Experts of a small language model: 53M parameters.
Below are experts of layer 10 (counted from 0) of a mixture-of-experts language model. Rows are named router (the router's row for the expert), up (a neuron's input weights, with its number), down (a neuron's output weights, with its number) and show model dimensions 0-223. Each number is 50 + 12 x the weight over its row's rms, rounded and kept within 0 to 99.
After each expert's rows: "mostly gets" lists some tokens that are sent to it at least half of the time; "raises" lists some tokens whose logits its average output raises strongly, later layers aside. This comes from a sample of Wikipedia text that the model never trained on.

# expert 17
router:57 40 54 51 50 48 48 52 40 40 30 55 22 60 44 40 51 37 45 72 58 74 50 49 39 47 60 39 51 61 52 42 52 51 44 69 50 53 33 49 60 50 42 49 48 61 66 80 52 32 55 43 51 57 30 54 55 37 35 65 41 40 48 38 43 49 50 53 54 65 37 27 69 50 71 43 74 44 50 59 29 53 65 56 47 44 48 64 37 74 67 61 41 59 49 59 54 42 49 43 33 41 55 47 49 79 46 27 59 35 41 55 80 65 42 35 46 53 33 41 44 47 49 39 39 43 43 54 51 70 46 40 46 39 61 39 55 59 65 46 55 27 64 62 31 40 41 39 59 49 57 66 51 54 74 31 53 49 54 60 37 54 42 46 59 69 20 25 45 71 37 40 42 38 53 56 48 60 41 88 55 60 65 31 57 39 35 52 61 61 55 50 37 31 52 50 45 48 59 44 46 62 46 73 49 46 50 57 31 41 50 41 78 64 73 58 45 31 58 56 71 57 59 54
up0:41 54 49 61 38 63 38 36 59 42 59 65 51 56 64 50 46 62 48 52 61 41 53 47 46 55 53 66 48 52 31 31 74 61 58 51 45 40 40 51 35 48 62 46 64 37 48 48 51 44 38 46 41 75 42 62 56 50 59 41 35 46 38 44 45 64 45 54 57 47 72 52 66 39 64 32 44 65 37 42 32 51 56 73 48 55 53 38 36 32 36 48 53 25 44 57 30 54 41 39 77 71 62 50 36 49 23 45 42 41 52 46 60 51 50 27 57 55 70 53 78 23 47 54 71 43 71 30 71 33 54 41 53 55 50 46 59 43 33 66 73 42 59 43 53 48 55 61 37 63 44 60 71 55 40 49 62 73 57 48 46 72 57 22 48 36 58 56 53 41 88 46 35 46 67 48 59 49 26 48 45 40 56 53 52 46 59 46 56 53 44 45 51 73 39 36 25 61 51 64 39 23 37 31 56 73 68 45 61 56 54 51 51 34 65 40 45 45 46 64 53 52 38 46
down0:61 60 41 50 49 60 72 35 55 63 70 23 32 35 42 40 52 55 46 53 39 59 55 44 41 27 57 52 49 52 48 64 54 65 55 38 70 30 33 66 55 40 66 63 48 26 57 44 63 40 55 64 55 42 57 30 28 52 34 38 30 59 50 53 32 68 39 56 30 38 29 59 71 46 41 45 51 39 29 55 50 42 27 34 54 58 68 49 48 59 39 52 50 46 52 76 66 55 35 65 54 40 63 45 51 64 41 65 37 54 56 41 49 40 35 66 43 65 64 48 50 65 47 47 48 81 21 54 56 46 47 47 58 43 52 58 35 36 48 31 60 47 51 31 52 62 43 45 43 46 44 50 66 45 23 39 48 76 70 61 50 54 58 56 64 43 49 48 59 63 50 52 40 56 33 60 60 30 75 29 46 63 66 30 48 59 52 65 37 52 40 71 52 61 46 60 59 33 49 44 23 58 39 57 65 58 59 49 49 60 45 44 62 42 56 54 61 56 51 55 27 48 64 33
mostly gets: "\n  ", "\n ", "– ", "\": ", "- ", "..."
raises: "|---|---|---|---|---|", "|---|---|---|---|", "The "

# expert 12
router:54 64 52 72 37 54 30 44 57 51 34 54 64 54 53 62 29 61 53 40 22 28 44 40 30 43 70 73 44 57 33 44 58 56 50 43 42 54 57 40 54 38 52 58 41 60 40 40 51 69 17 37 32 45 58 53 59 33 65 59 59 65 59 41 46 62 62 44 53 68 66 43 52 64 22 54 64 58 65 56 44 43 35 43 67 76 47 63 47 30 66 74 45 72 39 38 36 39 45 50 46 23 53 57 61 29 61 55 61 33 51 59 47 45 50 53 41 61 43 38 35 43 64 37 34 47 53 55 58 57 44 55 43 66 52 64 40 70 57 79 54 39 64 57 58 56 60 46 66 53 46 54 41 55 66 52 64 53 44 39 60 47 47 52 40 62 69 56 46 53 47 41 58 28 43 65 54 62 39 42 55 62 41 37 56 56 35 42 44 24 34 63 55 37 44 62 54 35 23 48 67 49 55 35 37 37 46 55 75 38 55 36 46 37 58 62 49 46 74 41 44 65 47 34
up0:53 70 54 63 57 46 71 33 56 56 61 63 67 34 57 44 57 43 30 58 56 30 73 58 45 50 62 40 52 48 48 45 55 39 12 34 65 29 43 55 40 57 44 13 56 30 49 61 62 81 58 59 55 42 55 40 31 47 64 46 52 56 49 45 26 64 49 51 66 57 51 62 51 39 51 37 45 57 52 51 44 40 58 45 49 58 64 58 67 61 36 43 40 35 30 44 66 72 33 49 74 59 52 35 59 56 61 40 34 67 70 43 43 59 49 52 36 53 70 50 40 44 58 61 46 37 30 44 34 54 51 54 40 58 44 49 28 43 43 62 56 35 45 53 61 58 59 59 32 38 57 39 24 40 46 61 50 36 60 62 75 56 21 37 55 39 47 51 39 55 49 61 55 64 42 34 56 42 53 44 26 34 68 52 42 61 77 49 44 43 70 43 44 57 63 53 23 38 54 49 47 44 45 44 48 67 29 70 45 66 49 36 38 65 58 55 40 55 54 45 53 49 49 49
down0:46 31 59 65 49 76 97 58 70 64 63 65 65 34 42 68 46 56 45 46 38 52 48 52 54 63 42 45 54 29 55 70 55 45 42 41 62 55 51 51 43 38 45 40 55 66 38 59 62 57 66 45 47 44 71 46 44 45 41 55 44 41 26 42 51 55 52 34 69 71 50 53 77 46 49 47 43 38 62 43 66 37 34 33 51 68 46 38 51 32 46 47 51 65 44 56 33 51 44 66 75 56 51 56 66 49 59 30 54 55 57 62 64 48 51 54 38 55 27 57 60 57 42 49 49 50 32 63 46 64 36 56 59 64 52 45 51 62 39 51 48 44 35 35 69 66 62 36 54 36 46 69 27 49 46 52 67 44 47 55 46 64 48 52 62 37 51 42 43 60 42 33 48 40 29 09 48 29 47 36 39 60 62 50 42 49 48 57 62 43 36 49 31 42 50 53 59 60 56 32 61 34 51 46 77 62 33 49 49 70 36 13 39 58 57 51 43 39 49 55 48 44 50 60
mostly gets: "for ", "with ", "from ", "In ", "On ", "between "
raises: "the ", "their ", "modern "

# expert 27
router:50 52 66 68 62 63 59 57 37 24 42 60 34 31 45 71 44 52 35 57 44 53 38 35 38 39 73 65 69 61 64 33 40 57 50 40 47 52 21 44 55 48 58 63 56 45 33 52 42 50 40 61 38 41 54 68 53 69 40 64 57 36 57 23 49 53 48 68 49 47 73 44 56 27 53 68 56 47 64 62 44 50 69 41 59 43 58 78 39 54 60 36 45 61 55 58 32 45 33 55 44 57 50 37 52 39 69 59 55 31 27 61 37 23 60 50 51 47 50 70 38 44 41 50 45 52 60 56 77 27 47 54 35 58 42 68 74 67 46 54 34 32 61 46 68 24 48 56 61 30 61 36 25 62 58 59 42 48 54 56 46 48 62 49 42 43 46 55 42 64 43 60 49 46 50 46 46 56 55 52 54 57 72 40 29 60 40 50 48 42 33 47 40 63 62 51 61 46 59 24 41 66 62 43 67 63 59 63 43 44 52 26 46 55 36 49 56 41 37 51 68 46 34 53
up4:48 48 43 41 45 63 56 61 49 37 50 46 52 51 53 46 56 72 53 40 36 63 59 50 78 48 44 54 50 45 50 54 62 33 50 72 68 53 55 46 38 67 36 77 64 59 61 53 60 51 56 34 44 69 49 49 61 27 46 27 61 56 53 65 46 54 48 41 45 54 50 63 65 48 62 45 62 59 49 61 82 52 56 36 47 53 21 37 47 39 52 35 63 46 66 50 39 49 50 55 63 11 48 52 46 59 43 48 46 41 63 64 57 49 46 42 56 62 49 35 32 51 52 36 51 41 58 24 51 51 60 33 43 51 36 49 53 48 46 34 57 16 46 58 40 53 55 39 56 69 27 76 55 40 69 37 42 43 62 35 58 60 65 37 57 33 50 42 83 66 52 35 47 33 31 63 63 57 47 45 55 55 56 50 46 39 30 51 78 50 25 41 57 39 55 46 50 64 52 64 56 50 72 41 63 73 42 39 74 50 38 58 67 49 44 30 58 67 49 68 38 46 34 37
down4:37 61 59 41 51 57 56 61 45 48 56 57 50 56 58 43 66 34 37 43 51 48 53 57 67 57 46 75 26 63 55 39 55 44 71 43 64 61 54 35 39 38 57 48 54 54 28 56 46 68 68 35 25 46 76 68 53 78 55 61 53 46 42 52 53 42 55 62 32 36 42 35 41 47 14 46 55 43 67 57 33 41 44 54 41 32 51 55 59 42 40 49 61 46 62 44 52 41 73 51 29 36 70 56 36 52 51 47 58 44 69 58 58 43 62 48 55 53 26 44 48 68 46 52 36 45 70 42 68 26 36 48 45 45 34 41 53 57 55 44 45 47 40 36 56 61 43 44 34 63 66 05 54 83 35 57 54 48 68 64 50 43 61 57 50 45 41 49 65 51 62 51 64 59 38 63 53 60 36 55 40 48 34 53 55 51 50 51 68 64 68 51 45 37 32 28 64 53 39 48 46 55 56 43 33 44 34 58 57 41 60 53 43 39 35 46 73 55 31 50 70 68 66 43
mostly gets: "•; ", "Yes ", "sq ", "southern ", "northern ", "Result "
raises: "results", "career", "Career", "details", "performan"

# expert 2
router:61 46 71 61 39 40 51 60 50 58 58 56 44 56 62 77 69 44 49 52 57 56 59 40 37 56 56 28 44 40 45 29 47 39 47 51 39 58 57 41 48 45 57 40 34 64 46 73 46 29 43 38 64 75 47 47 36 40 62 41 55 67 26 66 53 42 69 44 55 45 42 49 28 62 71 51 58 44 69 41 68 56 72 46 51 46 50 61 50 60 59 42 54 74 21 47 50 45 62 41 37 50 57 67 55 36 31 41 64 42 55 56 46 43 44 30 40 50 42 27 43 50 44 52 63 28 55 70 41 68 44 28 65 53 48 59 50 75 47 37 47 41 50 56 35 43 60 30 61 39 57 50 66 60 40 60 32 55 67 32 57 85 53 39 51 65 34 46 58 47 29 54 45 49 26 64 50 50 49 50 65 48 73 63 40 69 32 49 28 50 69 33 62 57 65 38 36 38 41 32 48 44 51 47 52 41 35 48 39 41 45 55 44 46 22 44 46 53 70 44 56 55 46 36
up0:37 37 43 40 67 79 43 66 53 41 48 50 47 32 45 53 18 53 58 46 29 24 31 65 46 52 35 77 54 72 62 44 51 50 57 90 60 42 36 82 44 57 43 44 60 45 45 51 62 54 45 71 41 43 50 70 70 53 44 61 52 36 67 48 38 50 54 65 62 59 43 50 46 57 57 61 52 71 63 64 50 39 37 58 41 37 38 60 50 57 52 46 47 35 53 44 37 56 32 68 54 49 49 33 76 51 60 63 52 49 28 45 52 32 76 70 49 37 71 50 34 46 34 58 66 55 48 46 59 34 46 51 23 57 56 54 57 57 37 44 19 36 54 30 50 38 42 67 45 49 59 62 37 42 42 40 40 53 32 58 25 37 48 55 54 43 36 49 52 69 66 45 72 37 61 37 65 61 53 47 47 44 41 65 48 54 51 68 39 55 27 61 54 40 54 48 61 57 33 47 39 55 46 59 56 63 56 53 48 55 42 50 56 28 47 51 56 60 38 49 58 47 60 52
down0:33 46 60 58 59 81 58 38 52 66 46 33 67 52 41 38 29 49 50 48 73 62 49 48 52 42 28 40 50 44 59 62 42 39 67 37 37 52 41 51 62 38 37 62 59 48 59 07 56 49 63 35 54 29 53 30 29 41 45 42 62 54 40 56 47 59 51 63 33 39 38 44 64 41 38 55 48 55 57 40 42 30 32 41 54 33 77 49 53 44 45 51 56 50 47 56 64 62 45 59 54 55 60 57 55 48 67 60 37 59 43 31 62 47 53 39 63 46 56 53 49 47 55 64 63 35 47 60 44 49 51 86 57 48 51 35 45 70 40 54 42 58 64 62 49 53 43 73 38 48 54 36 60 53 56 59 49 42 58 54 31 34 55 55 60 46 58 47 56 79 41 53 35 63 60 30 39 38 43 32 43 49 71 67 36 49 59 57 58 58 57 68 58 73 55 73 55 47 53 40 65 58 17 66 45 46 55 54 54 65 41 27 36 47 36 57 53 60 33 53 55 16 49 32
mostly gets: "). ", "\". ", ". ", ").", ".\" ", ".\""
raises: "=== ", "Historic ", "These ", "===="

# expert 9
router:57 56 54 59 73 56 48 48 52 56 45 66 67 46 32 59 49 45 65 60 40 41 81 37 60 44 43 38 43 49 32 52 43 40 35 44 54 53 56 57 57 88 68 44 61 38 53 31 60 36 48 63 56 50 73 48 62 67 58 57 37 56 42 45 40 53 33 59 66 36 43 59 52 49 58 67 59 51 52 55 52 71 43 57 55 59 48 34 55 24 68 35 49 34 37 61 46 30 53 60 49 75 74 34 46 36 44 58 26 58 60 53 67 45 46 51 30 54 42 30 51 57 69 22 44 76 58 56 55 54 61 57 44 44 47 50 61 52 37 36 48 39 51 48 50 44 36 31 34 56 58 46 44 26 50 54 53 49 47 51 53 69 66 61 30 32 55 67 62 63 42 34 43 48 39 38 35 52 35 66 34 39 35 32 43 60 50 45 50 47 72 48 48 42 43 51 38 37 36 41 50 31 64 29 64 28 34 81 32 54 59 43 45 33 61 48 50 55 64 49 45 70 53 60
up0:57 45 62 42 36 41 58 22 37 60 34 42 57 57 68 50 53 42 72 47 61 45 58 40 60 37 55 58 38 53 74 79 53 42 40 58 40 51 41 58 30 64 52 58 58 48 36 55 40 47 51 41 45 50 66 58 65 74 36 37 26 58 62 47 47 56 43 57 48 64 58 47 51 37 47 45 49 34 48 76 40 75 03 33 74 67 54 81 42 53 88 50 56 48 41 47 51 53 49 49 35 47 48 43 35 54 38 50 54 68 35 55 45 48 51 46 73 69 57 49 43 66 78 51 55 61 50 68 66 34 65 52 58 62 56 54 56 52 60 40 58 50 49 34 43 72 58 48 51 59 55 49 56 44 47 65 47 45 36 34 58 60 69 38 27 44 40 41 46 48 40 54 56 40 47 73 60 50 41 60 66 34 48 28 67 41 43 52 50 56 38 45 53 40 55 55 55 29 44 62 71 29 48 61 37 36 44 46 44 31 64 35 44 60 54 61 56 53 55 52 43 32 52 42
down0:59 40 47 59 67 49 61 43 49 40 57 67 51 37 45 28 63 48 30 30 45 49 68 29 61 50 48 48 51 57 52 48 36 42 63 32 51 43 34 64 41 67 32 51 43 46 58 45 70 67 42 58 54 64 35 44 30 25 71 42 38 42 46 51 64 66 73 37 61 51 55 38 71 57 26 52 90 56 32 41 49 39 71 53 38 16 54 52 51 53 37 50 52 38 24 45 46 70 59 58 63 49 69 50 45 46 46 43 48 54 62 53 75 62 44 45 39 60 48 58 50 59 31 31 20 34 31 48 53 68 39 49 54 51 43 55 49 56 47 64 64 50 58 54 45 48 46 40 49 47 67 59 51 60 44 62 65 48 60 60 74 38 69 57 55 49 62 61 49 61 50 40 41 55 52 27 58 41 48 38 45 51 60 50 33 60 61 59 43 36 35 39 42 54 40 43 51 49 73 46 38 58 61 37 59 67 33 52 42 62 45 23 55 61 50 56 28 55 45 36 64 30 58 70
mostly gets: "ts", "ers", "ations", "time", "tions", "year"
raises: "\n\n", ". ", "\n", ": ", "/", "; "

# expert 18
router:43 34 49 55 31 40 70 37 66 50 52 54 76 47 61 56 63 33 52 64 55 35 56 65 44 55 42 50 52 46 54 66 74 45 43 61 32 41 76 63 37 57 59 44 56 34 44 48 50 36 64 41 52 39 63 54 66 67 45 31 42 50 46 42 54 53 48 39 46 66 44 74 61 46 39 44 54 53 73 34 35 79 14 61 47 64 48 22 60 43 63 36 61 52 44 45 60 35 54 39 74 40 57 44 44 35 58 55 30 50 50 54 55 52 35 59 51 68 39 58 55 56 39 52 58 70 50 67 46 67 42 28 38 60 52 29 35 58 35 33 60 36 26 68 47 41 46 61 31 60 68 45 53 52 61 48 47 35 38 40 50 68 47 53 60 06 49 54 36 53 68 50 55 52 49 62 65 41 59 64 41 45 58 65 53 59 41 63 41 36 46 61 70 52 59 37 64 51 41 45 62 50 47 62 64 42 41 40 59 39 59 61 27 45 42 40 52 49 72 57 34 49 46 44
up0:67 60 54 69 46 44 49 42 34 33 30 47 35 57 58 40 42 59 50 44 58 54 62 57 35 59 62 61 52 49 42 50 60 76 41 46 65 41 36 49 56 34 41 40 61 42 45 45 39 38 35 36 47 57 40 58 58 57 57 79 45 47 49 52 40 49 71 56 64 33 43 27 46 69 59 48 77 70 54 66 32 44 45 47 61 62 46 63 57 42 48 51 45 46 46 37 54 64 45 33 55 43 38 66 52 55 65 54 42 40 44 63 51 33 55 67 30 33 36 33 46 74 54 56 63 46 57 63 53 36 52 50 10 48 52 43 52 64 49 61 45 36 39 43 62 29 46 66 58 52 32 43 59 84 62 59 50 60 73 51 45 55 66 29 59 45 82 38 62 40 44 52 54 38 55 51 41 35 36 76 66 48 35 50 46 34 45 38 64 40 54 41 70 52 66 59 46 50 63 45 56 67 62 67 49 42 48 35 27 38 53 58 30 57 51 58 42 46 43 38 59 19 63 55
down0:66 56 33 54 61 53 65 51 56 56 68 45 50 37 42 47 55 61 57 50 34 45 37 32 61 56 39 46 60 65 49 59 24 31 61 65 36 49 63 53 75 66 55 59 58 54 61 47 49 46 51 51 31 40 58 44 39 27 43 36 50 64 50 44 68 44 34 47 53 71 54 43 72 19 28 41 44 14 37 57 65 69 56 52 44 40 47 44 55 50 40 49 52 38 66 67 48 75 44 51 57 60 65 46 52 44 48 66 39 48 47 57 46 66 51 55 61 67 50 53 35 12 44 55 26 48 68 34 53 45 54 49 76 41 27 53 54 46 64 43 58 69 61 44 51 50 72 40 42 45 41 40 48 35 34 48 44 32 24 56 44 39 38 61 50 56 29 78 43 56 50 38 58 58 76 51 52 44 47 33 40 45 57 57 52 73 50 63 36 62 47 54 28 52 53 59 45 42 64 38 50 32 29 65 57 45 50 62 69 69 50 45 67 45 60 51 52 64 58 39 42 59 45 53
mostly gets: "ations ", "ment ", "game ", "tions ", "area ", "ies "
raises: "(", "than ", "& ", "/ "

# expert 19
router:44 56 59 38 55 51 45 55 43 48 50 49 37 32 58 72 36 44 43 36 49 45 53 56 49 45 39 45 33 62 49 37 47 42 41 51 61 55 40 39 29 35 61 54 37 43 56 50 62 54 31 48 62 44 62 64 49 53 53 63 37 30 54 63 23 59 52 48 46 37 51 60 63 62 61 57 73 69 50 45 44 49 58 53 69 59 64 39 51 33 53 52 53 40 27 66 50 42 56 66 56 36 53 57 72 46 78 35 49 38 60 35 54 76 47 44 43 53 40 40 60 60 67 35 53 43 32 49 47 45 24 58 68 37 36 41 72 33 26 52 34 66 58 72 47 55 61 38 36 59 45 62 39 55 47 39 49 63 44 72 47 62 53 43 40 68 53 64 32 67 46 58 63 46 44 52 38 33 33 50 34 70 64 56 37 65 65 30 66 48 63 68 69 63 41 44 56 66 59 43 45 68 39 22 47 52 64 61 58 40 63 33 14 37 50 59 41 64 44 47 45 40 32 63
up0:55 47 47 38 19 52 49 53 49 61 57 37 55 61 45 42 57 47 32 62 45 40 40 51 66 48 56 62 47 52 54 66 44 35 52 32 59 34 48 41 70 55 54 17 44 30 46 51 64 38 48 46 49 61 54 35 52 62 45 52 58 58 74 20 46 52 32 74 42 49 53 50 54 64 47 53 55 53 67 42 70 51 50 51 45 41 49 51 75 60 41 40 53 53 58 47 54 72 54 44 38 56 66 46 52 42 48 54 49 61 57 65 40 58 31 47 36 32 63 59 17 34 73 69 51 72 51 48 51 44 58 56 43 24 80 54 35 42 52 49 36 54 59 55 49 70 47 59 51 45 65 55 40 48 43 71 53 56 30 58 52 73 38 45 54 48 40 53 50 41 50 30 35 54 56 22 48 29 45 64 36 42 47 45 65 49 32 58 23 49 61 39 36 50 41 46 59 34 33 29 52 62 72 41 76 63 44 29 46 50 54 33 62 62 34 65 44 52 33 61 64 51 56 70
down0:24 69 41 55 53 46 48 69 53 40 45 49 48 37 50 66 54 60 45 44 58 51 59 27 63 47 63 49 64 63 41 55 59 63 55 47 43 38 21 53 61 56 56 48 61 69 62 48 62 28 35 39 25 48 49 39 40 59 50 73 77 60 53 38 27 28 56 40 69 34 48 31 73 27 65 42 43 44 51 47 40 48 56 51 76 36 43 55 53 57 34 32 40 71 66 46 61 44 50 52 30 49 55 56 38 59 44 49 70 45 60 55 53 35 69 33 46 46 59 55 46 60 46 78 42 46 54 60 47 42 51 59 42 60 52 61 49 56 62 41 54 51 39 57 48 58 58 70 51 52 58 27 64 41 63 63 55 45 37 48 66 52 50 43 58 33 52 70 42 41 56 38 54 34 54 24 42 53 45 35 61 63 43 45 43 50 46 65 57 55 48 52 49 32 27 68 75 52 36 38 35 11 56 55 48 48 50 42 33 65 32 36 54 58 64 42 63 65 45 38 41 74 57 36
mostly gets: "== ", "==", "=== ", "He ", "who ", "===="
raises: "follow", "saw ", "\n  ", "): ", "— ", "enz"

# expert 6
router:64 31 57 42 63 38 44 56 49 70 41 48 55 58 44 55 54 54 38 41 49 33 45 71 67 43 42 71 44 24 43 43 35 66 56 54 66 73 49 43 50 30 51 61 53 36 61 65 53 51 52 62 58 48 46 42 48 51 25 48 48 50 64 30 65 66 36 66 33 52 64 27 66 34 55 54 60 44 45 52 54 36 50 38 50 53 49 57 42 38 48 45 60 25 55 33 40 63 74 51 43 80 67 39 67 37 50 65 52 58 38 65 66 28 44 60 61 55 45 65 63 64 40 52 46 58 48 62 35 62 37 30 44 38 58 69 46 50 54 39 49 56 61 65 52 50 41 59 42 53 57 44 34 56 35 45 51 54 59 26 30 51 35 27 42 59 46 51 47 43 59 66 41 79 30 70 46 36 69 27 58 47 52 44 45 80 28 55 45 62 48 31 35 55 73 53 58 28 62 48 50 36 31 55 56 54 55 42 52 42 28 69 63 42 52 51 38 44 48 37 56 47 48 67
up0:37 23 52 52 25 31 39 42 58 49 45 57 51 51 33 30 43 52 63 41 39 38 38 52 38 68 49 62 60 44 47 12 53 56 66 64 52 40 60 50 49 71 44 58 70 52 50 53 40 53 46 52 58 50 55 40 33 47 63 34 33 61 28 55 36 53 48 54 64 41 70 54 36 40 19 31 56 48 40 50 45 69 59 70 52 49 36 58 54 72 56 53 28 53 39 48 48 32 64 52 71 54 44 67 48 35 40 49 51 40 31 53 45 60 40 52 51 37 53 44 45 48 76 53 59 48 68 78 56 53 66 46 69 59 37 38 55 32 73 24 63 53 49 54 33 39 41 61 28 50 68 41 66 52 38 48 67 43 39 61 39 62 43 51 40 38 61 49 52 58 60 38 72 42 70 47 52 55 60 41 63 19 51 56 66 47 45 46 63 52 50 64 83 37 42 50 50 48 48 64 55 39 51 50 46 41 25 37 50 51 44 46 57 52 49 40 36 78 48 57 69 51 47 46
down0:57 44 48 69 67 53 62 65 55 55 78 70 51 48 59 69 49 49 40 57 47 61 44 27 55 35 53 59 60 48 54 73 45 45 59 56 45 46 54 56 52 39 55 27 74 48 59 44 50 60 51 54 25 48 59 53 66 51 52 47 72 60 39 49 39 32 54 58 53 42 57 47 35 55 62 37 32 57 57 51 63 52 59 52 36 63 30 45 50 27 54 49 13 46 73 56 54 45 34 46 40 57 35 70 57 49 61 57 57 59 53 41 46 70 35 53 50 57 23 44 71 48 70 63 51 47 67 41 59 57 34 66 57 52 53 22 35 36 31 74 70 35 42 43 67 51 69 68 51 25 46 53 43 62 46 51 55 43 42 21 38 37 50 43 48 52 61 49 58 58 62 55 66 45 49 44 34 40 55 28 56 57 36 43 59 48 45 25 40 41 28 49 48 48 43 45 53 75 43 34 53 44 27 64 45 42 69 63 53 52 54 62 21 45 54 28 42 55 65 45 53 41 54 49
mostly gets: "February ", "May ", "January ", "November ", "March ", "July "
raises: "oke ", "ay ", "him "

# expert 29
router:58 50 54 34 39 52 61 59 41 49 49 36 55 41 60 62 62 41 70 22 39 45 34 46 57 55 59 55 42 60 59 42 59 61 37 61 52 52 45 48 30 51 46 52 73 63 48 05 20 44 42 47 41 52 47 54 64 57 66 38 58 83 33 64 39 50 46 53 39 44 52 46 56 46 58 35 48 64 52 56 57 61 33 57 69 69 53 60 43 71 62 58 45 58 73 55 72 43 22 42 27 41 28 67 63 50 42 57 62 48 62 74 23 52 66 52 44 58 43 52 50 76 57 63 42 57 60 69 54 52 65 41 35 60 48 60 53 39 52 64 44 31 32 33 31 46 50 51 55 55 47 64 51 70 48 61 56 48 27 33 61 54 55 38 21 46 51 55 63 41 54 45 70 51 44 68 46 38 44 42 74 54 48 56 51 54 31 65 59 48 49 54 61 63 56 41 34 61 49 34 45 50 47 46 60 62 50 36 40 28 66 50 27 46 46 53 41 52 55 60 53 63 38 46
up4:44 59 54 47 79 52 39 50 56 16 44 64 53 52 56 42 62 74 49 47 59 57 51 54 31 49 68 48 43 52 51 25 43 44 71 30 68 64 44 51 58 64 18 59 32 51 70 66 54 43 36 58 26 61 52 52 53 44 51 42 38 58 35 54 57 50 46 26 47 54 34 54 58 59 47 53 47 22 70 58 74 69 55 43 42 33 44 34 45 38 62 45 46 59 49 59 48 55 49 53 39 49 46 58 39 50 17 83 42 59 56 57 51 59 58 42 60 45 55 51 20 56 46 30 69 36 41 54 41 40 40 69 48 65 51 43 31 42 49 45 78 45 52 27 58 53 59 28 46 44 38 50 46 64 56 46 44 73 72 48 33 61 42 60 35 63 36 40 62 42 51 46 71 50 45 54 57 57 38 66 58 51 29 52 48 45 64 60 46 52 44 42 42 50 86 49 47 35 46 50 67 50 71 67 47 45 44 55 47 53 50 55 46 41 56 48 41 56 35 53 53 48 58 72
down4:44 52 56 51 57 56 61 36 59 53 59 57 46 34 43 45 34 56 65 37 22 54 54 54 53 39 35 66 44 24 45 65 60 49 59 52 43 42 56 47 53 39 61 42 62 61 42 18 50 48 50 32 29 47 56 52 50 28 56 54 44 65 51 60 58 63 33 56 53 50 59 61 46 58 79 50 44 44 39 35 54 39 47 64 45 73 67 58 59 47 35 50 48 50 43 61 37 39 37 72 49 47 62 45 67 71 63 58 49 60 58 30 54 60 44 39 51 33 29 41 77 39 54 52 41 61 48 57 62 38 52 38 65 46 64 38 50 72 31 28 62 68 50 70 60 60 10 57 34 73 63 52 49 51 13 50 66 48 37 33 36 44 38 44 60 39 57 41 49 52 61 40 59 60 54 64 80 58 41 46 34 35 59 50 62 60 46 53 50 56 53 48 69 48 24 28 67 53 47 60 59 48 29 33 36 45 48 69 62 39 62 52 52 66 53 57 48 55 41 43 39 57 46 46
mostly gets: "The ", "their ", "the ", "his ", "two ", "new "
raises: "additional ", "new ", "former "

# expert 4
router:54 52 41 63 54 54 47 63 44 76 52 37 44 61 38 25 41 44 38 31 60 54 65 63 41 32 68 57 60 36 74 53 33 49 54 47 66 59 48 28 40 46 40 36 45 61 36 43 59 81 56 75 49 33 48 70 52 44 39 55 65 45 58 61 59 57 55 57 24 37 66 51 41 36 29 68 21 52 50 37 63 21 49 42 44 26 62 64 67 40 39 70 42 54 47 59 63 56 52 67 52 48 45 47 52 65 51 61 52 60 38 44 81 66 37 53 64 45 71 50 60 52 51 69 42 46 44 40 44 27 55 38 59 54 48 48 49 50 51 72 42 61 37 46 39 41 47 68 69 53 39 20 41 38 62 59 58 60 54 58 63 30 54 46 74 51 45 37 53 35 35 59 50 53 53 50 43 31 49 71 57 56 47 49 43 56 54 27 67 44 37 44 74 37 31 52 54 58 53 48 67 55 52 41 28 43 54 45 50 54 53 40 52 54 23 61 40 59 42 49 48 47 44 58
up0:68 39 57 32 63 58 53 48 27 48 60 50 50 82 49 40 79 40 51 37 56 34 43 49 59 57 54 52 29 42 47 64 71 57 55 52 49 52 68 51 31 89 16 45 52 61 49 36 40 38 65 34 53 45 49 44 53 48 45 46 48 63 56 64 44 55 78 34 52 59 54 68 47 46 38 47 34 53 67 40 53 62 40 49 48 59 46 46 61 70 47 49 69 65 51 37 67 47 25 37 42 42 28 54 45 50 65 63 62 50 54 54 48 65 56 60 58 55 50 26 47 60 40 62 51 31 68 40 46 67 42 57 28 70 61 66 43 48 59 33 56 45 42 39 60 45 19 53 38 32 58 42 63 40 52 63 36 49 56 32 41 42 31 68 48 30 53 45 56 39 54 60 57 57 63 41 67 49 44 59 57 43 56 48 55 42 52 44 49 69 58 35 32 48 57 61 79 49 66 43 42 48 63 28 69 60 53 31 54 44 60 56 45 63 62 36 49 54 59 35 39 67 50 59
down0:51 57 45 46 40 50 46 61 38 31 41 53 69 35 35 51 37 69 61 61 52 59 38 44 51 28 37 45 38 49 38 54 51 77 52 55 58 50 45 50 66 29 58 55 59 68 55 53 51 44 56 42 45 56 36 35 40 44 48 54 33 63 38 39 59 63 37 62 65 63 67 57 43 44 55 46 55 36 45 43 52 60 47 65 53 30 30 72 55 61 35 54 71 43 48 71 23 62 59 49 33 58 66 33 34 55 54 48 37 49 54 52 39 52 23 67 65 57 69 62 52 42 41 65 72 64 51 51 49 56 43 40 61 29 55 50 69 62 76 44 40 31 44 61 49 50 41 42 48 48 35 55 59 47 56 66 56 55 61 57 37 37 71 69 40 38 52 64 51 31 55 29 41 51 68 62 23 64 36 38 23 64 63 47 37 47 43 71 40 41 43 35 50 62 43 55 56 41 49 64 37 35 47 58 43 28 52 53 58 86 50 61 30 27 53 48 47 52 49 71 62 36 53 49
mostly gets: "Succeeded ", "″", "′", "code", "°", "Scientific "
raises: "= ", "Route ", "Personal "